Weights of a small mixture-of-experts language model, trained from scratch on English Wikipedia.
Experts: 256 experts in each of 13 layers, 8 picks a token.
Training: a variant of SOAP for the experts, 324M tokens, 4944 steps.
Below are experts of layer 9 (counted from 0) of a mixture-of-experts language model. Rows are named router (the router's row for the expert), gate (a neuron's input weights, with its number), up (a neuron's input weights, with its number), down (a neuron's output weights, with its number) and show model dimensions 0-191. Each number is 128 + 24 x the weight over its row's rms, rounded and kept within 0 to 255. Numbers have three digits each.
After each expert's rows: a language model's description of what the expert responds to. This comes from a sample of Wikipedia text that the model never trained on.

# expert 38
router:109088140167151094160130170138130124148130132091160108131148160154125137154134121108090158082148139157111146124157128121112148119119141168117121111086141120100108083177139133102145092112137167122109113114122127109151109142162095149111109143153153171167143138103150106133140093106104107186135122138105113139164145142138158136113092154151188101145091128152100153093135157149099136153156134150125173110139125149133096161163158127093099156099140133144149160144160108133149154102143119144122158151140136138125181145150147145108153136095144147107091135161125139111123166097176127158
gate1:121123089124147147136162126139112113116110136097144128140121141096116148117121124122096116156211117134179151087103092130174170132098093126125122152095125076136117126151137073170094107166137128098146142124158126150146123154153138101104111111115099100111139152091142121099096150168137130136125123130150150147110119171096095153136139130144143141186148167121094128127083116095144121147122156108095122111134104120104122138092140102156133128169176168116119129167096137134103156163100112158136120069103121144112109103110160132111117148113128146130107129110149157165090117147142150146
up1:151139148134150168122085123107153120097147122107147118116158122152155173093143114120143099137134132103108155172114152102135103138134093111116119159153145110104124146169166086115120114145127136136100128166088097138107141115096117088096173171130104142099124140134118160134110153151119147131081118124109085134123162129198108109132151138139126122103123084102154122127122146116135106190112115109128156142125125111123098101182093141143134129124118118132112074171130117087144140151132135147150096141111118142132131145108147137107169143108119089141087110148148068123120139085135167191
down1:109131112122114106099108184083135155138128106109159110139120156122162124157117132163141131160101142113146135097158135126106091114121188151100117145118108089129133148175087143127100134136085104124129117072157123129150133102113118150133146129132133110093134136133134103150119116110133109074098110141133159181108120104165114145158149130136116137151158089101136158139145178154130112139097155118129124091129130161147163131115098141155114125130139176154113088101086145086142128094125126175118198077128122105117121128122155095163127134114139132182120114095086121146099115127158102135
Description: Place-name pieces. Parts of place names, especially York after North or New, and endings like -ampton and -ford, plus other scattered word pieces.

# expert 22
router:101089126178144091154128159148146122175163113085161095135130151156139146147115114106087151082145152160111142128167120125126169128114148171135128108098125116104113091170128147109148101100136155119111122124128131113155113147157097139126102148169159166171134132112147104113156085124103104172128104140120107132165138142143153121106100125147180101136112118171109122113105157156101147159162162154141163137142117172119092168156157114090094153112133119134146165137171110119147135108144113143122160154142110142152175137137147127113164138096141139107101126151102121101137156108164126154
gate7:147082136104132117172126139153125107141091140110170112118088121088136159145138139144106155096080161121107124108115101117118118136125140138124146123143129115150130135120114114121075150143144142167107105146141146118147149170133150117155121142159128176095124166112174115132135201118113138122148120130072133152119142160171135147113147117144124123139168103115117146138117114150143150096071138142095128170164098116150138095087140070127118099161165128131100062136127136128095122132114167124136134137118131159110078090118117081128139128149127114141126147140133097104160116150161184095
up7:157145070157108156101136116118147094095106088114121104173099155138097127075144114163130187108161117101125129137123151100151138112152092120155104132121131137147145114139148150136133121114167123182125128104114103187081138113120102136097148164114122101148166119140094153157105155151100181135135132096118137117071124190104109160109124121157089127105142184110163113123109138112132117182128144146139135098124131110123135123126106145145123104155091136127124147168110096131100125093114099107115122116134104145093146154144121144094127126101177143139146142141120101170131148123136117136
down7:144109148111145124122077140123135134131179126163152125132121076114138132113118129116141149097134152141131152153153153104124132168123138124147116150127166096114174141139088141128131122120132142130139089107170162104092130154069145126087138119153156111151099129125113163101139079155138107113066142109150097147087135163114108135121115150107155149155137114091097084128134127126150143147127182134133149127150094112106133156112126149106151111145103138127179157093102109099170143131110162117119083143190129108130121118114082132129167137120163092144099120100125169127100146068121151110
Description: Codes in tables and lists. Pieces of model codes, route numbers, dates and names inside tables, lists and taxoboxes, such as G6, H4, K-3.

# expert 52
router:166116086141137093158129088160129130178109148180171163129122130146099135084094174139152117131136132143114125142109134107103090124134151140109087106141118147121129135119148143103142079126104164126141150139155116156116157101134095118104111123115123147135128151133107088093151165147105145138121125114137138140131125140138151160160168140161131092181120094105098101167133105162172110099124155128155094102136097177103124104120109118159134101155102161093120092117073155126106138116134135113102159117108148137139077131130107101103088128131140093129139093138134111153078156155140144090
gate0:122132143141113111141152130165104119118131171110162167095092127109169132100093125155136131096130116091109157161126120102126113106118119107073096110136143137119123143127117136143131101103144102123102191139162126157151173123106160142114132109107144143158157112135145099140138137142136107154119140124112110149163150099135150156112111118153125117161124137130078150135079071106109113113148157098148110108169121173124102081141169137151148084166136090133183108162098150135116121206122117127116137097112134148190156102144100135095129139142157110121130089108132130125113084117131133127
up0:133131116144177116126126124116131093094127163097145060128143108137149173143101141053147126142111137122135133097120089164119106082170079158176163137120120108159155142082145102136101139115117106112152130175130131140116122126138149073095127106096110134142137115119117138116141092106086068088107120124131175121067117119100143082106101135121118149152122137118135131114112142136146125104126141149137089139166128116163113127155104129127101136120096129155103112117124115141116114089160094122146111158135074115123121131137106140139133128167131086118111140133082146110120160119132152082
down0:151138106121134134112156122095100104138120131168126099117092179169113119144119113154138090122168124160108157107161102167063107113127121114123108117129150152122101130135147134165171123141113107118152139110133140106159099115132148130166119116161124143103114162141137140138109126131166103138078157184130158119135103131114059069105144107120169138146128135118137128163138139151120138126185134098160112124132163126125095097093129143135149086151082118148108104126105113140128165150129106147073142091113157161108128097132112122101138174175111155116155135109140094099165121101128135119
Description: Organization name heads. Head nouns closing names of leagues, parties, legislatures and competitions, such as League, Division, Conference, Congress, Senate.

# expert 4
router:165134135118110136138156104132096139163132092155146143112102149095160121119134126107134084175160100146118117150150151107146148106138148116120113154136159097084124163106164159172094129081170104137143093152101129094139098121132144124117170146143071118157122127156104137130150152136141132139144122173130119118149083083134116129137136103125118115160125124123138145093128103093130105089124165139129141144143107159104139101118111166128128078093127093089100110122161116118160124144140130083101101071153102127110102084163125114154107142132095087127166084105157110129104141141097130161
gate2:089120166134147125092140122128118163118036134181143115101133107120148136169149107164123140133124123120151112095082162134122147121100149153123135135100119136082128160106176131143109106127100133139136137103119110122126095113162147121146147189109104131118070130107121135122128146127149128163139138118106192150158152118146155132155065120119140181110148136144140137140157101150129129148135133065132091124094152169141118096138150123134165103122118097140139156106178171105117130105169146129107138115103134124150127119129118113143141137148097125101084144115136090146148109152088126141
up2:165123172148180131114138133147129100128126105091165133137166177109189139124122144141130127182143130143152097123105155148140135156125120093154168125135144118105115149120124099123160131109087121119126135118148108154119117123122067136148111115123105119140127142098113084143129127162074123146127123122106184179131172138094144096123138146134085117132123103122142133172149085114124108132172118164145117120124128139166139080102140113169146153112123143099206113123131112147134172135148123121129142121134174171106166119111123098158153141141128170150108154135145146121103173126144099117
down2:121162149138147160094141117135107129150141107093144164117151169089155098141113133153091125137104146138098132145121095182151126121120159157114094139166127108130101136142166113148126135124092159106101124096152147093103103154096094125122183097130140152092167138141093142127091147117105099134150140102120122134144078113150144084130137123123109114118092113137113150113097123126144149116139126125104120117143108179149121099115123114113109153099100099138116088083160120120128181171157136133127162113138155157133131114091174137126091126115131188080111161141150108114128184156084130142
Description: Word-initial lowercase consonant pieces. Opening lowercase fragments of longer common words, often consonant clusters, as in sc, cl, ph, exp, dep (physics, hitting, caretaker).

# expert 33
router:125115102140123121161120153137165137156088106114134075112132160162111128143101167133110141085149116161132145138162130145128128120107134171123085103089115129106102090157122096106116088084152177099114138129134139137124135119144089109113087123176129154169141141114142122084174092109108098177094116134131114112141162133118147148137097145125169086170117123162107139084096144166069172153141161151144133147116131148120098144140144133130112146118105153105158172138150122101137129134142105154128141143123112142159154168101132129125149122132147141103105149151108134085129163133177146102
gate4:121154111120128107141151079145116097123119145134166099113152108156140125132143162138124110136158100155163111113117154125124109112141160125159067136140145131145149139118145136092155141098137116104152119130080155117126113137106106145084136145071150166160124171134121134120108093085141107140104129116110096082114138071115090158131132107158088138167119109083131149097160154133125143164137137125122106129122100117084137143169147060141149146159158145116077130133102158141124103100104094142168136137134150110135057152148154122162155144131109118111135151115137160094147130136148157144
up4:098099096117108104148080134120135150142095135141097093127133126168124090116125132150139150166162146153145142138130128091140168130129140107086137086158171151095140086108143142135121101151125147104131131115148135096090128148143128126189136147126121164116139114105133157148128104101161148149139144135092129133124131170101146159117102163096138156120155075169105154144150148099056101136118104177144155132125117110109142124080152119084180122139126147090149169128126140134130142139131101097098119115134108141133111171084157132100125135133106146179161149149121109117141155156123164151
down4:126155111091176133144121112161138123138154099139144144189121129115136154150115148085111149136102062096140086085114154057110169112135131133113128110141155109117133116152130126129160101127123126138126133127117077163121095141103122130110088163127133156128117115113125097103112153131124119140126092122113160179099094102129138135132124144120166105128142131161124092117090111176192167097142093114130127153136143140096116164129089126153118130155139109156116164133164135149145158128129125143051116139125134115137126167133122115169119115160195125092127137141135134144118144146144093126
Description: Final pieces of capitalized nouns. Closing pieces of capitalized nouns in organization and title names, such as Rights, Affairs, Integr-ation, Lear-ning, Therap-y.

# expert 3
router:114083133171162098160130164130125136154137130095153102136145173142111134142133121118087174082147143139110135122147125123125143123113144168113138128084137131103130077166137147104151091113138154138113105117120131110172115138159098147126131138136160168155134130099152109122160093121110098176132113135120096118164151136147157119110100142159183100136118126163108139104126167149097141155170153155146163127142139160131097152155167116085094146102141138148147149137159102144155154098149127133118166150118128154145178134149157153117156123090147151098086129160113139104134161095170122162
gate1:140145119117122113118163122151146103094131118111087126135118082120113156102124147131167133143099153137100139087093105105141124134156180140134156127170143137078153147143142115145158103105086125149102156155138110132137146127150138089119124119129138114104150112149107102139142157092089130138100142129133118118073122166117149086167089135127138126102103165164159135101142100144154109139097110085120146054105098128121142153068118150116145159126125088147099128104138119156086152153117145134119150163094106148142139108130152166128105094086123105127173129086125138120094117114168118164
up1:122116124121101133152134102142128109116169184137137135128157091132121095133165117145122084122108145101075109173128124136081138112130112153163087114129154111097134091073099162128113173085071144102126149166114133127077089112120142133153112152140127125152113131204127132101113130120176137108157154164150124130087140107160145154154133143100127103115097107138154114120145140103103125155108132099121100115144114126099121118122102151145148119130138166120060108130159115104091175105132140120121118114145148103114132097144100139143155143154093140104150152124117147155139138123106084153
down1:098167095087113109097102178148138146160144119135107173119112129083132161145128148130121138118105112133110103141111171142166127124157167148113124140092109141100125125119120156134145123164129152155102183121135153123131133141096131149122122114108123120120148108103122083087114109099098108155126125158132087114126127139149145156156139132124122121116145131107151147153106146111158146100078127119106154156173126171136148119150103175122145137197118128104129102087050073140100110134105128124140122127156195138140133116140131135154151112134146102161127122075127090138111107149159084133
Description: Nationality and country names. Nationality adjectives and country names, often in tables or after "in", such as American, Russian, United States, Japan.

# expert 42
router:128137115074130161132125122143159144107166120165129126124139117079161130110091131095180121166174135159142130154141093117088146143155088118128078147115129127106137133106127131114118113125110127129123070107092152100162092084129113124089115105116137153112102127164147170116131106148137096132151113103119133166102116128093164188156087137144129113132116152115130120137164130098147091107132148098110128097126134094091146146112117128136110085148142140102148113117103156143097159159085103104160145122169159148105133121138165145179158167133144081150114156125093141123119101147115116123
gate4:096108133094103099143141158119125145126142124121148159149140185133105126115124097147128091111134161118143095135167083098120137097124128129131120095128054124141196159102126129139122148143123096172121102113081131099139107133097136093089124095132130178119092157113108130115135114121088149126123094118129116117121137099136102109131143132157139122093108100120161106153129107133166078100131172134116117141103149127112113168096144165171094146136100134085124134131143154115068152124074114084111114113111139122115068129107173138110121145150132134123108122143147101144120094147096113105
up4:130118121098141149145063123154180104099126108139107092170146096158158163104101150138138102103146159125150098141106139140146132148124163085139136144137138087141086117094110141162096128121121124115140132131163101155147121157133101133120151119139180172124119149150169129141120129130099131104117119126133076113091090153111098142119138125119114135164149150121161102161119117128138126081178094164143154152154137130146133066093168156102131130111133129147121101142179131136108104103094134151097164159175098135118157134145095127155128114137160102162173143106115100103142156127127131138
down4:130129127132141135101125112139103162126110116167131065127091114127133183128134123167112118141094130105107155143156151094141186123092144127116140136114148129063142097131114137078169117160164114157115132138131099153131101139109089138074141151151088135180167143133117135155100119124130134188128147122140149112128109097107151137197128144119111149110152103155122134116109128157123169142127122142064126132103094155116114095164138111147164151123151091153126136100102118154087126133163137158136147131126080122160093108119112146149108095120146149096127119114127177122120120135114111114
Description: Determiners and possessives. Sentence-level function words: the, his, its, their, whose, and possessive 's after a country or organization name.

# expert 48
router:126086118150162097145115141148137111136168137105129097140166167124121132140128105113089123078134133169117150147161125111106146136121112174123118114092118118119107081163117130122150098106148162133103115119133118126163113140160098149138133122153165164165133108106153119143150090117099113174128093129098126140187137127148172138135087173156175118121102135165104112116128159138114125137147134164141163124124140166136111153160152112092088134100127136135135163133164105136141133113159131145118157161153123130115180126151157154136145121085135156102126160169068128113127147082174098155
gate0:087102155169097105085135097156107125092127117133097084097165143140112138140155145126134148138140099136129167133091099117136142112147128106138136152111116099134168130172144057192126153118139139134139165100122149113103101161103108133139116187112149125131177115138122129106124124100113150144102131154108138171109107140132150118144105166110133121195138101155142117128135098149136080109083142172164095112116088086102148132143108145160127172145101118112115136122098150130096109104116107125154126151142161120108120105105151099113124116129151122138149120094116160148110109104081112109
up0:149113139145150154137118166117121106106122103138106100098134131136148076107123150127086155185134126128081115144165119101128146113108150143087124173104172167132123155134168117125090102150094123125100114111132167121144118144157118111100136128152154152114111142105172151128110148139177118129139162106171125163123114156167104165119107120133102114133118151146155124108112127113174122091120120114133181125117105173105136135110163143125152107105133140106114145125083163110083146127121169103097196126149136133128125109144099106113091128091082109175130166097149134136096130097099127118
down0:126106171110116156114121148108140163102130139080096123147107139133123106117158150104114125120107185126168118149108151112148134145109185143092123127139131125092130099134112126111132082162142145127137134114085160131111134147111165102142109174126126159126115123162067141106104108142083084102165140112137121105152184105129149108134057087115141142118096139158130104084119124138128179073102118125128093122146097161151130144174172145140115129114139147099130129138137126149140144121097173155170122101146151124154158179112131105108143113148136125128118173126119111138130141096119097128
Description: Sports results tokens. W result marks in game-log tables, stat decimals, and sports-prose words like scored, scoring, losing, season.

# expert 15
router:104166108153099107104137123112115141140108106084173114147125139127168160135153086080126097154126106100099165168094111135172084100121159131096147128103137146090138118171140145123132132119137133151138108139113151157145145120156142092072165149127084149133101083112150133147133095136107088146144158170080114132151132126130130137105108100094117141134111134118141111150138095078091113129097108153136144156149156170118126135137101106159133106089147139133141142114177081134171127141140139164135109094142086103152131145094162131128148126169105107100127093151109125133114139151130112154
gate1:126132099130127143136154131098137148124108150108124133097160140131136133117134114125138154118088129091127117135110161127147146157104133087134076098148118110130102115123110132098067154141106126102125121093103123101120130137128136138151123167144094111134076131139130108117131133143167176092171181111121157105113158118110122097106128118100196122123129135163147125080129094097115083121118175169109144156083152121126084114102135144129146143156129130133116146137139178144111156160091128137125121159130071117097143156100160150131138139134076106142094140091117125088085169094168104123
up1:119158142150092126133121122113138147141148127108135112133108139159087093057106153125145098105116108136115137089122111121116137143110169120119140130155154094120137146114094123134082144128113130098141121115133123176156136131110151163119126131182156105111133158151165119098128153137085129089115109128091111129156116097151174118142138105101092141148102155103111114120175156136131153132136092138126140156149124072137120167141126127110097099153136144110129155122125166192131097166146113118170141120163160161091107095145085123097170084131131147083121144116100117119161189144129156130
down1:148164161105130101122142136143090105094142159093144134118109128121121137121136082085149094131148152127140114101158134129126154117131111099156139120156134146100134101142137141085108159073154129164105103157154142114110143107122090114172123159080102155127162131122162131137130128139125124129150106107121143116118152140112112131145118098111133099142101140114158125122115123151113118176180145082126105091165163156135100138108092101089067126143143184130106106107119099156133166125129137137139159145081111134155111125097126134079108084161184142100183123124143138160110125116125126178
Description: Proper-noun opening syllables. First or second syllable fragments of proper names after a capital letter, such as Hong, P-ak-istan, Aust-ro, Y-em-en.

# expert 35
router:104109134138143103150156127119145101128159129091141129152135154082139095117122107143128123094169145129093094106125137116126122135097140167166077151105117108091095118161128155159095087121120122117102125103148161153141094125182100158146114131081158147115140090131135096126132138162114098156109091121117134088146123166115114139145078119165170110164110139136117130137140141150178153144152143132122151080130161161119113138109182150097097174142143104147132115133170122141109143134161088118093162152129103152120133146157144107123125125133096120085112144155125172119159136095143093147
gate5:139110150184134119115118137160142108137117149147146167127165152118096094124106131165137102084144133133098080148095138095097124137117165128107152140084096126141166156090121109118100138084142135107163102139130124110139115128129136116094160084134175110083139135120090105137151169135116141132121119110099169106171146137140113116103110139121133124151114117142168115146107097077154117153124099176085122122089153126126119143118186127138097136093129172112108119158115120109140082154127127098106122096120135115129138126122135072129143178141120160104137145114125178159134129125171098170
up5:109117128146143163107090123103103144142097126145120167095119126123153134081126148120132148133161141128113123134108103157117149147097102155123133129153089114132133118138111122083122147135116132160113112131159137137167115117104111113165105203135118103139118132125154156117110157163139112079117106168090153126102138148137121144142114129118142097104131124098108125068161123129116093126147098152116124107135107116105184107115111139138137142141156112129167103134148169138125137157145170132082133139078061130123164147071147103110106148127117125202163194147152151119122121168111117112
down5:209137100111135196137119113130109121128138116119108107140160125082102089111122117131117155183108098131157114111134135123090174125101108138180146093106138136125120173106075097167142142127098101103086142098151104125116112137111129146174137088120123157126120144176100101153151135154097155126137100125099124129153117122122145149164132159138130092113127129155137122120140108097133141149081144106156115112158130104178130131103145143127153134171115189126110133144156156122120120159125113135154139104157160110144138067137109126179136131118143147124118132136098118140115160142114085115
Description: Number-cell separators, coordinates. Pipes, slashes and unit marks between numbers in stat tables and coordinates, such as °N, ′, years,, and ft.

# expert 10
router:164178127118129122166097099155082166130120145112161136100132128148113100157119138156100086124102118146135098149085097121100133107116125135123097109122126161172175115127138156106133144093147101152140126171126118144131149100105102166117142114101123142173099121150110101114125091139107152154148138137142158096140149165143113160124165106113156103124100098126121147120129104126085098173152123130141140155123121177147128107109102128152163161147135163091146134075099121154157131090149122105102138105107117133144130117085161122112104118159106083116162130096135166124130155190170138136
gate0:134116162131124099139137101101121153116175155134121123125134129137115128120116112124120088152094099136163128138104081118105124091120147120133144134132102113099096131071120170100142127140134127099147124148093101091130097107129114137119113125075144126101167119084107148113189115147160172120121112111160135097136152094142175146084142117133160106089096129121132164114148138119124098152141107130091110123155141128136128138157120107134170130138167135121171081114119105128131176121097101162138096118179136132149164129126134090124113134143140072099098094129179100160155189139104113127
up0:148090116116114126153084109160110117109103111117117127106130116130174100136106137169141163099177134109179108166132135145147134117137143120116149150135098111087131122129094129080150160103161163095118129126183117129126104130153125137123115121152127122117094153088147193113149125109093140138149116111097119118132140180101121118144094136119111115070111116110163146084138129129152116093184172140095110114099115137104175083149138111122127109120169114119127122182129146135075103141136107090103133128142138143089117177103155143121119124161131067138135128148140120120123154100139135113
down0:120103127130099092149136119108088104133163148132119150121149132158105121111133099117125166142132135133126137145162148142117159124122124145129117129132174138108096102156092130111123139175124136161090141066133136159131153154139092155096120107148119126148130118169081094157127168141162161087106115125095116152129107123084132159119061126143099145096084100076101130110147128123123093171133107122102096108120121157112152136177060154135104145149099118108155138090169136114146121112099125096109144128149151135169131130142112129098128150125161143128126148193130126156164147108130103140
Description: Title adjective words. Capitalized words inside titles of songs, films, albums and shows, such as Good, Dead, Living, Our, Song, Great.

# expert 25
router:155133159157129115126159142153116135156121150108128114114123117126095104166102154124080103119106152156121143111108152146157077125099156100090161148090103174110142114145132109093146104128129163140116161103117118140138112169134122065121107146120153123125183120127124103082147159145119092172133113128117145102101161125167146143150144175123169096133127101135111158142117113159100142131126137153089128145132100152139119117105171083101139135109107156120138131117114146150116154079129207132153125134094103145161170133123144098121074119135145086120088122139117104133099137135155134129
gate0:143115132135096105110144112093116160067166143101114134062111126121122072149149107145126160166150143097113124111101142133153097113100144106142159124094178151140149127118141144110115122134120145113146118116150125106155121113093125071157107151124153135184123109126110113160120129140166100087108102176137167117158141151113144118139141167127137137122100131143100101124134133113106186103085116157164111109151129122095142080171120183157108106139188121110142126170138116121113131147140120124157158151158120129140102154138099153153142111113135163094154102104109151159120125102141142131
up0:117082133108150119172117114160174131089112143135156103149137110097145156177122158135144088088094110108115138157148094109087130191110132150114167140112115145128147142112143079115107128121151140101096179143120108093129129153135136115156151080100122130132123137156117140143096168110121141112170147152093139119120139146092159135119092120153107097127129107109098155144106140129161130111167081123133133163098104163115126141135170110144147156156144150090107150126117114119114095178103109140134145111131144116142096121139155145129157110108107121170135135152060116162161090137129124164
down0:138125120093136155140117174080155148097083104165176140172114160117100141111142138115149109121140092155148125122171100127138128135121100108118152167155122119144171097163096128117082134145115111095109099151125153148180148159138143109148124123156114128154135179113115102141144129152127082099127137127096092137157129116115133173140100167168125140102113134160107117142126097150103078135118141105116154148103052140132133150132141140105115146116104112120156080147112100135166181110084103112116094123135142095172108143115118142132147101112143119127127160113098124159129162133123107137
Description: People and role nouns. Nouns for people, titles and groups after the or of, such as President, king, emperor, wife, soldiers, patients, and first names.

# expert 61
router:130173116102139085123110145103124100124118161168110141159174132174143114089117141156176141127159132142136115150120131166095122115135147108129167129143112129142162158108100110125095100099097098105104131137170117140152102138131156104157167086149120089120114091174125135141152132111140108095097128102143118134085158112122125086123086140102137168107124115144134077156157081109160111118133117169121085112152157114126116108092125115143123150101139084150145098163122109127114099142096082136121078142163142102106126148126122152113153114100144089153148172135132128148162126150107122093
gate0:108202124138107162124114074129127130115192118099144161110160179162135137129077158140131100162141105148136146115147145136135119091126088085136145132167071143147138121148123137085126114129140097138088053146106140142105107131125136130109114127108096126173104130139101108147119138129096117137146134102143121082122106141132119109129122162129160144091148101126118134085121108115103087135119119157106097156147101145114131109148112128122115140123101176144115174085059111127151142166136124126144115139100139146130124076136141086139141157121151144147149141132128105121166151156119139122
up0:077170144125106164129150139070122115127125112138117117104147099123128148110150103141111125171180111072114120100107103150167142115148093150133097130107137114132094109131116150153106114104113087069100115095136102121114129129172148165094135152098095063104090115100129149090098088126146089111136113113088115122132137114124123145153139114122159142141125142111129109150135122160147155123120093109114107121125116104170133131147135154134087109090110103133128183177133130145173114158164122137126138110102145093082113165129104112125166119134122128148109108121097074100134135124127101119
down0:099155122116111133154135120126142163157144105151126122109139109128166114161130095126139117147126104131132159106097133120131126131125130118126102088106158160122156164127096163101115090092139137136111091156150178146139138141183142128150144179152114109126117126102107124103168119157112139110119099134152155142093149110124143097228143135119099122130149104164107138148109088155134052100145115154076106128113118147127094099137096121121098171132108143094132103123102167103118105164116111123110159157135141102100130111120106134126129129146187117101105140154151094157103127102116157129
Description: Prepositions after nouns. Prepositions following a noun or quantity, chiefly of, at, in, by, for, from, as in out of 100, members of, reviews from.

# expert 58
router:157154155141120098101178095119102112114145143097139149159122106156147129128156097155097141129112158108135147127068099147125109159148164142095128131137116124158138146157142150147141139113086146165145095108145128163127129132115090137087142110114119141137104093100152123141125107146137145127163170161121170134143136153081090106127141127086093116120144164102093129133116090146149104159145086158116124125161100164177113103159104088121133168090130139135152104096122140128130160086137124099171114115127114113097141117132116151106098077153128089084145133083106115159164148140128143122
gate2:132126119137102117135129146124103131155130131170175164133073102135109147164088103122138157088104120103139134130083140157112130166121164148112091097147072086168153131134154109160173176108141146136110098129133100098133128127108112096144111150117117102169156122065129108143132126151151143109133133162118119146154165181141142134077129067062112126151142144119125134082125117117140127144117117121131102124132156097123115161154158101126121088118133161107118120149141117095126148160179162138141155139147101133147123140137122141136160116134155141147120099103143171155119169125134155141
up2:089163153143124140100109086103157132138110102101125125155180095100151152157117138174124148145143136103088097159124120121099086129150127149128083147119126156123150152120119130148118127085167120108109129095074145146123117107112152121158103141172101161135148125137164123098105185131081138089127113085166115133113105099141121153131143136127128149124149185163138180093115092078126162168131115153159111133088119113121100136111141125160142112151074126141106117141117137102136140108122089112095113120105136107128133110105144095154145106117102160119116115137109173119101107139112154162
down2:148104137120131175145151107128164088130104126125138126161124102108126134159103130149129114083148141159149114133121159162127107132108142102136136119152150168109138142101062127145141125176131130155143123110128120116093162140148150168149115108164117141112135133129096126086121145106098106145120134136103107143121102120170135135115102099134132139152093112137137097136101094127131149156154116092110087104100146114129134191069130130102166097103090154111140138112119171161124146108199070134142138109117114123117125131103172140143077142107161119138046126142152125135123153141136149093
Description: Concrete noun stems. Short common concrete nouns or first pieces of compounds, such as light, hand, wind, seed, star, ward(robe), ship(wreck).

# expert 7
router:089131144148153124132105144114141113119088159141115101125129152097105114104107158159174147137102122129125141119074091113106137117100074116148162120090100106124126147167129076176149135141104101134150141130188170141086110109123139140078111141123114076124122151126108138145145147149121158158108113109106114149089122146154128123104150173171131163132108129101125131143155157138176093127131088158125142111122150088092092083128145140133124158158164086146159101127116104115134124144125096149138137138144139121143127140154090111131174110122132150172129160136116143141152123095087087125
gate5:111132127117103120151138100155123123122133099094137124109074173114114166115164172145173151121126136097112094104134093134129125126135112122175090091108131130136101151134129150086127127106105116143124131142120111101112130117097142108116127134112142160153086183143123142136131140133119159105177121116124133168108161162101135138110138103157168102131098132122144090133160092128142152115130103159121113120114109144073137145147135107098159146132143145109125089152144084115103120112122177093144151179107152135093092132154086104179096127158121146136103091154151135191125094100154088152
up5:108140079087121162098131139132143121135121147091117130110116126123132164094121125121137140110112118096120088071186134126099147146142134135129125150114187121123095148124111136107138139107102148092152088136110109094147139109128141108130099153085142157147122075121144178184115117121144121112128140100121109102100140085157143141119145084114093145128158124156130083133118095101176142117141111106100120117111126088136114159146152170106095171153174122127135136170119111160134142145151141129141102122129171169179134136102169102107132129143121090143115152125163127105136076145109096101
down5:122132172069144149162110130160149091161085127111189157140133133133175106116111118118123160135134110155133158139133162076096114111130132121109115089127140144181129110154167088154125129119128097145138110102151108144131082151185123115059116129114141111107128145125109117123119142153138146147166111102106135143138124121114102167096133088127142170161102147129122107119124128142109098081133130144110111116172109143076119146147116113135156126112186089115119132150124117133121134128081102159122183106091135114113157145128148113192111109106117128133090128152164128117114142117143120126
Description: Birth and date prepositions. Prepositions and markers opening dates or places, especially (born, Born:, Died:, and on, in, from before dates or towns.

# expert 44
router:126104132133100109139169110125125104130143128102146138186157105082131091151136131139103114092082158159112096164120164130105117104117113128104164133135110108078125117138094156137130075159124141152093117107138125126142116108115107157134152160111145159172126090136134106099170119162149119128132138099109146137139108114167124164132143168097170105163142149114100117163109123131142140142118104131117177105158113149141134127165124113075117109108073129097146138113127146132110130114150194094119165138156146127088150117181128162101140133129167138107101129138104156146147108108153179136
gate2:118137152096121137155118098151130159106130097147142159170090166084146141097116085168127121080128146088124125121160124109106096097108163111081112120087137111112138107143115139140090127102111139146158131144106165117169164143093101119143150164169095103136140068091134111139116150133125146092116124108085161122089110112125096125116139125139164113134136145165109159161118118142133156120133100100112133132120157152157132182115131154103118084123101125129113127103112085126095135125180095143135117132106129125127110155126108135168093142139126123115074126139075106090154141089149134111
up2:122149134188116143129128102108122133108141118153095133130147147125095118146151096101116120086149058141113160159155115133143160137139093144089119083137114173138122098125135096126138140160141111115170138122113120130127107167113133139126113102128124107136118107143052093156081123147124128109099131104150154135107146105122090139114163097082128114130112106146097111091131152102155124137175083112157095131176137097138114146109135160122161180123155114114100102151146129149133150116122090172160140130142137096114155114103131104091141166088112108154088132119114124136137133144125112191
down2:110095130100119130100127112101132129131135103140099163128161134134103111146111133101124121143177160170161154151143149139129109100135139162162115129117076127154156120155187120111141140055096128132090119121177125094157115142107155123162104120148106170119100156098121119157145082116081109120179108125156150143119155165147108117121116144145100120109068097123135121091154149129116145111162134110119112123123152135117155156122134139134137110140101101159157101107116197120174117183118129104145149138142139097110087152087118101154128156101127100129143132117135102100157141129134133153
Description: Ranks and table labels. Ranking and category words in tables and infobox fields, such as No., number, List, Total, 2nd, Grade.

# expert 36
router:095098130167139109157129155131129118151152098088150095127149159150124162140132116104098169085142139170131164131155126149110152136114142153124127119081141125109111077183131142105144089102158146112104127100131147112158121135174101137122118137145141159160132125113153111122147091103110106177134104143110095108170137152149164132107086131152186094143114113152112135094115137150089134158173136151139168128142128151099092142169153110096103148102121113138151155150155111129159151090144124143113153145139128144126192132126139134122157137096129143106083141169118124111134143121180140159
gate7:121157145111162109093163119150116078151150142136140132155134070110141134120135125105128103114128128098102127116107148138123157152101085098115109115079138161139134149070139105156124148117122143099118219103136147108141118139126154111110079128132122114102164141114141128113153115107139150099136164111130117108148129160107134144104162133124080125117114134159162153119151151117162148110109097151132135118128145155162148121173096103119094122162140125161122079162122148146132124154120127087134101137113141118114094105089127170143169193160159168147169145130105109111114158133118088134
up7:161134123105118142138190091095195121177089131123107137130133147121110114183121122143141148134122128152133110157139107123144127115125077128114099108114099152171126140157125135132124138134103113122137134172125162144148114128109169155126117068161115122160127136143140122075143124109130137115167154122105098103114079114134145137119121119068148105130128154095124152146117151110133136136138167125135156188116162105133110169186140119160113109144100169113174092172135099124123079145112117127140130112131158113146122157110083150128139153131092149109132086099139104143094159117143100108
down7:132114153124160149116100123131127101139151170168134118146174142109138129131132107139154155127133124112134150131126100144149141123105132145131100156141163162122159140152111138149143129101163096121106167135139160154124154101097166138172132125124128079078137173130136151124138139144182164137127129140104143144087078150115104108109118091103129164110152132127109074147135097116145110164139072126124096126105126118133101140103111127132146085135113115113141110123181154088087103132143123109091169127047113153170122127135163130178150137099120074115109110113104134132106120106161104112
Description: Word-initial name fragments. First pieces of proper names and rare words, often capitalized, in taxonomy or place names, such as Maced, Idah, Garc, Xanth.